Experts of a small language model.
Experts: 96 squared ReLU neurons an expert, 2 picks a token, a softmax router.
Below are experts of layer 4 (counted from 0) of a mixture-of-experts language model. Rows are named router (the router's row for the expert), up (a neuron's input weights, with its number) and show model dimensions 0-255. Each number is 128 + 24 x the weight over its row's rms, rounded and kept within 0 to 255.
After each expert's rows: a language model's description of what the expert responds to; "comes after" lists some tokens at least twice as common just before its tokens as in all text. This comes from a sample of Wikipedia text that the model never trained on. Tokens count by the router's weight.

# expert 25
router [136 132 133 117 128 161 116  95 127 135 126  92 160 117 117 125  99  92 107 105 147 169 138 140 137 134 132 104 152 101 106 131 147 113 152 133 128 152 143 129 138 177 110 150 104  88 153 128 124 153  73 129 143 111 120 131 163 143  97 153 143 150 174 117  84 116 163 114 102 108 146 107 116 188 145 151 114  92  73 100 142 118  95 158  95 152 135 106 110 156 103 110 141 147 122  80 164 112 109 124  56 156 144  87 122 152 160 134  98 164 152 156 114 140 134 111 129 173 128 115 139 109 157 119 106 150 102 166 133  93 143 134 125  92 137 105  90 145  98  83 108 147 144 132 135 150 166  86  76  77 128  99 105 116 125 137 169 133 134 158 136 112 100 122 125 112 138 145 140 132 149 120  99  72 129  89 145 139 155  80 169  94 158 148 134 151 121 129 147 105 114 104 142 100 105 126 136 109 141 115 134 128  87 149 157 123 114 124 111 116 142 156  85  98 112 158 114 122 149 141 184 133 136 154 165 149 135 133 109 168  97 158 137 136 109 147 114 114 105 160 137 114 114 123 109 136  96 131 170 109 145 119 125 141 131 116]
up0 [121 126 138 167 193 119 145 118 124 108 137 129 152  79 108  93 135 110 126 105 128 151 112 113 148 116  83 134 144 157 119 104 100 138 126 115 184 131 150 133 152 132  79 119 119 128 120 151 164 111  72  86 140 138 143  92 154  80 103 170 110 135 165 102 119 131 122 103 130 133 162 144 130 136 117 115 136 160 124 115  97 140 130 120 115  87  98 197 122 112 125 153 149 115  86 150 147 131 119 105 130 162 141 105 105 123 151 132 163 122 128 119 144 143 133 110  79  83 130 140 141 109 107 106  55  85 147 157 133 107 202 126 139 104 124 129 144 185 153 130  97 117 134 128 154  86 114 112 136 133 113 130 125 137 111  87 117  99 124 122 106 102 144 114 139 136 134 136  98  93 152 126 113 141 145 122 114 160 125 120 126 132 116 138 163 128 105 128 137 174 135 118 134  93 123 157 154 162 111 107 104 167 156  93 106  99 215 128 133  85 138 160 130 102 125 115 112 120  95 159 135 148 117 132 125 153 128 152 117 129 119 115  94 153 105 113 115  86 124 138 142 151 117 109 148 125 105 132 116  94 144 180 170 122 142 110]
It responds to: Newlines after sentences and titles, plus == section heading markers ==, especially the break before an article's opening line.
comes after: "\n", ".", "==", " =", " ==", "==="

# expert 22
router [132  97  82 100  99 119 108 125 144 151 128 118 121  65 103 129 118 101 129 170 158 126 121 102 124 136 135 122 108 117 143 105 148  89 153 132 116  97 127 163  92 108 181 126 163 170  94 105 134 107 123 155  91 119 138 149 161  75 127 118 121 118  95 148 129 168 132 117 113 138 138 134  92 101 156 141 142 157 137 173 115  83  89 127 118 110 149 169 123 108 152 127 111 126 127 119 123  90 110 138 150 125 149 122 121 103 160 145 133 159 117 133 113 106 138 141 135  63  93 148 124 122 137 132 102  89 151 119 120  99  83 181 118 156 160 130 155 164  78 124 118 155 135  66 123 117 156 115 127 144 128  98 148 133 162 137 110  81 141 134 161 129 153 129 128 150 133 144 126 107  81 131 104 146 158 138  74 149  93 134 109 168  83 147 137 114 126 137 144 156 135 146 111 132  86 141 115 125 132 111 106  99 153  93 105 149 122 133 108 122 110 125 180 120 122 114  95 102 120 138 168  97 109 126 127 105 127 107 146 120 149 124 153 114 166 104 138 171 127  84 131 137 150  99 163 171 140 118 115 149  92  90 163  92 127 145]
up0 [ 98 135 127 139 139 148 111 138  75 113 122 154 129 103 119 129 135 126 142 108 139 156 140 115 133 118 101 126 173 138 117 119 156  93 139 151 176 146 145 132 156 164 131 170 110 115 138 122 113  97 129 132 121 135 135 150  90 130 136 170 117 109 155 141  85 124 113 133 127  89 114 164 136 137 104 140 103 112 120 191 180 148 114 141 132 124 136 114 133 149 117 161 174  94 124 119 109 133 130 167 128 125 161 137  96 164 172  99 113 123  99  97 106 141 142 134 135 141 136  99  98 129 137 121  98  95 109 173 102 136 171 117 117 128 169 149  98 122 119 131  74 109 152  87 147 138 154 103 122  96  96  99 170 158  82 131 133  98 117 128 145 114 144 133 138 118  88 160 138 137 148 136  85 121 171 116 149 119 147 172 133 117 122 173 134 156  98 184 113 150  98 132 141 147 160 137 130 130 140 111 116 122 165  90 115 151 135 151 129 128 111 161  61 140 115 151 188 115 137 122 140 145 122 122 175  93 135 131 110 162 139 134 116 160 118 119 125 150  85 142 143 131 118 130  94 186 100 110 150 119 165 190 101 100 102 130]
It responds to: Tokens in sports reports and results tables, such as scores, won, defeat, victory, and the a in with a low shot.
comes after: " |", "–", " the", " in", ";", " a"

# expert 26
router [113 160 135 117 148 174 175 162 136 127 147 135  86 161 143 104 109 110 140 118 126 109 112 165 145  91 168 107 164  92 124  64 125 126 135 105 117 140 168 103 149 119 111 115 122 168 140  76 122 156 130 138 157 110 160  92 150 116 131 136 145 133 142 137 143 155  85 105  91 137 119 129 155 118 154 137 121 124  88 149  89 141 146 116  85 105 127  92 137  85 148 150 123 121  96 119 156  89 116  97 153 141 127  98 146 140  99 129 140 109 150 127 143  86 118 148  96 116 126 122 144 127  99 142 130 116 118 115 154 175 127 116 108 144 160 152 139 130 113 124 146 135  80 113  73 144 117 149 119 101 155 146  98 154 141 189 108 139 148 128 168  93 133  87 110 165 109 155  96 105 105 166 100 132 157 140 117 109 163  81 118 117 115 102 155 121 136 150 105 119  86 154 112 146 115 132 161 113 131 107  90 122 143 126 127 128 110 151 112 123 106 152 117 177  99 170 154 124 146 138 166 119 141  75  98  91 135 126 130 118 123 103 106  93 178 125 114 125 146 160 108 167 123  79  99 126 112 121 114 141 123 165 134 110  90 120]
up0 [119  82  89 147 142 159 112 146 109 146  83 131 126 126 133 149 118 113 122 110 103 135 127 118 124 135 142 118 132 153 119 108  87 124 133 108 144  90 110 139 136 133 119 139 156  97 152 134 113 125 118 138  99 135 175 129 155 120 139 152  82 106  96 111 118 145 119 113 108  90 169 172 166 131 151 176 157 163 140 141 145 109 143 117 154 116 100 142 124 125 116 140 139 150  97 158 119  72 178 130 114 138 120  99 117 141 162 134 141  96 144 120 119 105 174 110 149 109 138 148 167 201 166 110 103 126 130 129 101 135 130  77 147  96  83  98 151 151 101 157 109 135 186 108 144  81 119 147 106 139 114 148 144 115 101 130 123  73 110 109 138 103 118 107  96 100 110 164 119 122 127 150 105 104 134 153 129 171 134 111 134 116 115 166 136 100 157 153 199 107  94  97 137 131 136 136 142 138  99 129 147 123 128 100 112 145 127  93 156 115 134 146 120  93 128 128  94 139 124  83 138  64 174  94 110 140 137 138 144 119 111  80  92 145 138 181 157 122 144 147 140 123 149 151 122 107 101 148 117 126 159 123 135  87 111 121]
It responds to: Tokens inside or closing parentheses, especially units (sq mi, ft), digits, and infobox words like died, born, aged.
comes after: " (", "–", "(", "/", "aged", "born"

# expert 0
router [119 110 139 107 154 132 150 109 172 153 144 139 114 152 106 146 111  83 152 119  73 115 129 129 177 116 137 187 145 139  97 109 118 146 129 129 102 117 168 128 122 162 137 125 111 108  82 108 127 144  99 155 170 142 191  90 125 130 130 101 127 151  95 115 120 142 121 118 121 128 128 143 122 145 101 139 160  95 129 141 134 160 128 130 117 153 163 170 143 107 125 151 122 172 171 124 177 131 150 114 157 147 111 126 146 110 102 135 107 162 125 151 166 119 165 160 120 138 132 149  98 148 105 153 138  77 170 102 127 131  93 155 142 116 131 129 157 131 118 141 138 118 104 104 112 116  85 124 102 182 168 132 108 119 141 151  92  78 170 113 131 107 143 173 156 106 128 137 114 146 112 137 120 136 124 151 120  96 111 176 122  94 107 115 138 101 125 125 155  93 109 114 101 150 100 104 105  94 134 123 142 124  99 154 140 106 128 114 123  83 128 111 121 112 164 118 176 136  90 152 124 103 111  94 179 151 106 114 102 155  92 139 131 101 101 148 116 152 122 113 169 134 148 111 116 111  90 144 101 122 149  72  93  97 157 141]
up0 [127  82 154 132 118 149 156 103 152 154 120  99 114  76 121 141 153 133 142  94 151 115 124 151 133 143 118 136 102 170 154 158 117 131 138 131 160 121 105 121  68  55 168 114 109 114 143 129 109 137 124 136 138 159 133 146 118 108 107 152 121 121 104 161 149 132 107 103 146 125 129 154 101 126 133 121 104 132 131 152 152 115 102 145 171 148 100 110 112 110  74 138 117 110  97 169 110  69  96 151 144  99 106 130 129 121 147 138 121 170 179  88 133 151 137 111 175  77 132 112 131 127 111 156 100 129 127 100 149 125 126 117 132 148 162 128 152 141 105  94  98 162 171 119 141  98 107 156 109  74  86 125  98 150 115 146 144 105 124 160 167 117 124 116 113 140 126  81  97 137 113 103 132 135 152  79 122 175 115 114 119 161  95 103  99 110 149 139 113 143 120 153 125  89 119 115 169 190 117 106 129  95 136 122 110 166 110 131 110 145 107 169 151 108 123 159 120 113 144 137 110 101 117 137  85  85 108 186 118 106  94 106 127 133 128 120 164 145 139 111 110 122 138 123 123 150 153 155 125 127 139  95 142 174 115 123]
It responds to: Numbers and single letters in map coordinates and table codes, such as degree values after N like 97, 114, or initials D, L.
comes after: " |", "′", ":", "N", "″", "°"

# expert 30
router [127 150  98 141 119  72 136 123  79  91 133 127 117 131 161 106  89 155 142 132 133 151 101 145 134 121  91 141 116  88 189 160 129 121 100 134 190 151 193 179 124 147 128 136 161 140 134  93  96 135 125 148 109 109  79 120 108 111 170 128 135 157 141 115 162 116 116 108 142 136 142 111  82 135 111 161  98 126 180 110 138 134 145 112 149 126 136 122 160 132 140 140 117 143 151  76 154 152 107 150 151 138 108 125 115 154 123 108 109  83 122 109 142 136 148 123 111 138 115  92 117 100 112  83 182  97 132 119 116 112  98 206 162 173 117 156 104 158 120 138 136 127 106 125 131 153 141 140 154 156 128 123 115 129 148 134  97 153 119 121  82 126 165 129 133 105 171 130 119 114 143 169 132 141 114 133 154  97 129  90 125 153 135 144 155  84 104 130  78 143 137 172 136 140 134 151 170 116 136  95 122 136 137 153 152 158 167 126 106 104 132 122 121 163 148 130 150 137 137 128 121 133 115 103 128 153 123 168 131 168 129 141  95  92 154 153  95 160 170  83 103 113 107 117 115 103 129 123 105 141 118 151 139 111 142 137]
up0 [119  89 131  94 107 155 130 156 126 128  85 103 135  96  83 146 147 125 134 175 124 112 130 149  94  88 118 119 183 111 104 148 161 115 151 104 132 151 115 122 109 129 136 130 127 144 137 132 157 139 129 155 119 154 144 172  90 146 169 137 107 112 100 157 117 112 131 123 138 120 154 127 153 141 102 106 150 117 116 104 132 126 121 121 110 143 152 126 112 101 161 114 186 110  81 123 110 110 143 120 105 133 112 126 127 108 184 142  88 149 144  74 131 177 144 110 157  81 118  97 167 123 116 100  77 134 119 130 108  88 146 154 156 121 116 101 133  53 124 109  99 119 162 167 133 134 119  76 151 119 112 152 183 137 113 120 117 117 136 132 130 101  89 145 137 107 159 113 126 174 105 117 149 125 138  83 125 126 156 117 113 164 168 130 118 123  89 157 149 134 140 162 135 109 147 117 165 163 120 116 110 105 137 154 136 138 127 132 127 114 163 114 115 141 106 170 131 131  97 158  96 155 159 180 137 143 109 152 166 123 144 136 117 133 133 136 146 153  61 127  91 123 155 178 147 146 134  80 127 135 133 118 118 128 113  96]
It responds to: Subject pronouns and nouns for people or groups before a verb, such as they, he, women, students, father, consumers.
comes after: " the", " The", " \"", " that", " his", "The"

# expert 29
router [131  84  89 140 152 154 132 127 129 122 121  97  78 122 138 171 106 110 100 119 112  72 163 149 149 121 139 124 122 163  86 107 153 115 159 144 123 118  99 131 139 121 143 127 135 103  80 158 125 116  99 141 139 159 126 106 117 120 144  95 104 119 143 118 116 109 135 132 166 104 148 137 178 147 146 121 179  99 161 133 184 138 149  88 113 114  89 127 110 136 144 176 145 119  81 119  93 111 126 132 144 159 118 138 121 152 152 149  73 110 142 125  94 136 129 136 115 131 133 145 154 103 107  95 141 134 150  93 111 117 108 109 143 142 115  93 147 145 119  71 110 135 147 101 118  83 151  98 145 140 118 117 115 137 108 144 163 134 113 172 111 170 129 142 174  85 121 148 143 146 139 152 127 166 157 106 104 126 143 113 155 139 102  95 146  99 129 141 145 115  95 163  97  98  87 128 170  92 151  99 113 117 161  98  91 116 105 122 100 130 146 100 132  99 184 123 161 116 170 123 138 166 117 110 146 137 139 140  71 105 156 141 140 138 115 129 137 134 118 170 160 125 181 118 124 107 137  92 140 130 136 113 147 127 158  88]
up1 [104 115 114  99 152 142 100 128 131 122 140 138 144  81 133 154 139 138 136 130 123 108 126 135  91 158 148 103 125 124 139 144 101 114 142 100 136  94 119 157 161 134 143 184 125 146 119 134 114 127 154 141  82 143 122 136  97 107 123 113  95 102 108 152 108 161 142  93 110 151 126 173 129 174 117 141 175 132 109 126 140 107 111  94 101 101  88 108 146  84 100 109 106  97 116 159 129 106 156 116 102 109 111 131 112 145 148 126 108 118 136 120 126 109 128 112 167 131  64 151 109 145 127  98 151 105  98  92 131 125 147 100 127 132 150 126 142  81  97 179 119 116 180 158 110  96 149  90 137 160 102 139 175 128 133 110 130 110 109  74 167 137 173 117  88 140 106 116 145 113 128  82 124 113 123 122 146 129 127 129 104 108 108 176 125 136 151 130 157 108 163 127 133  82 132 176 122 114 136 163 130 154 131 129 114 143 128 141 127 108 117 145 113 123 118 116 169 101 137 118 167 189 154  95 133  97 124 166 169 131 124 154 167 186  92 135  96 142 136  64 164 113 130 141 127  87 123 138  76 123 129 144 128 113 101 111]
It responds to: Line breaks, dashes, pipes and headings in tables, lists and season ranges (2004–05), plus league words such as NCAA, World, Premier.
comes after: "\n", " |", " ", "==", " Year", "==="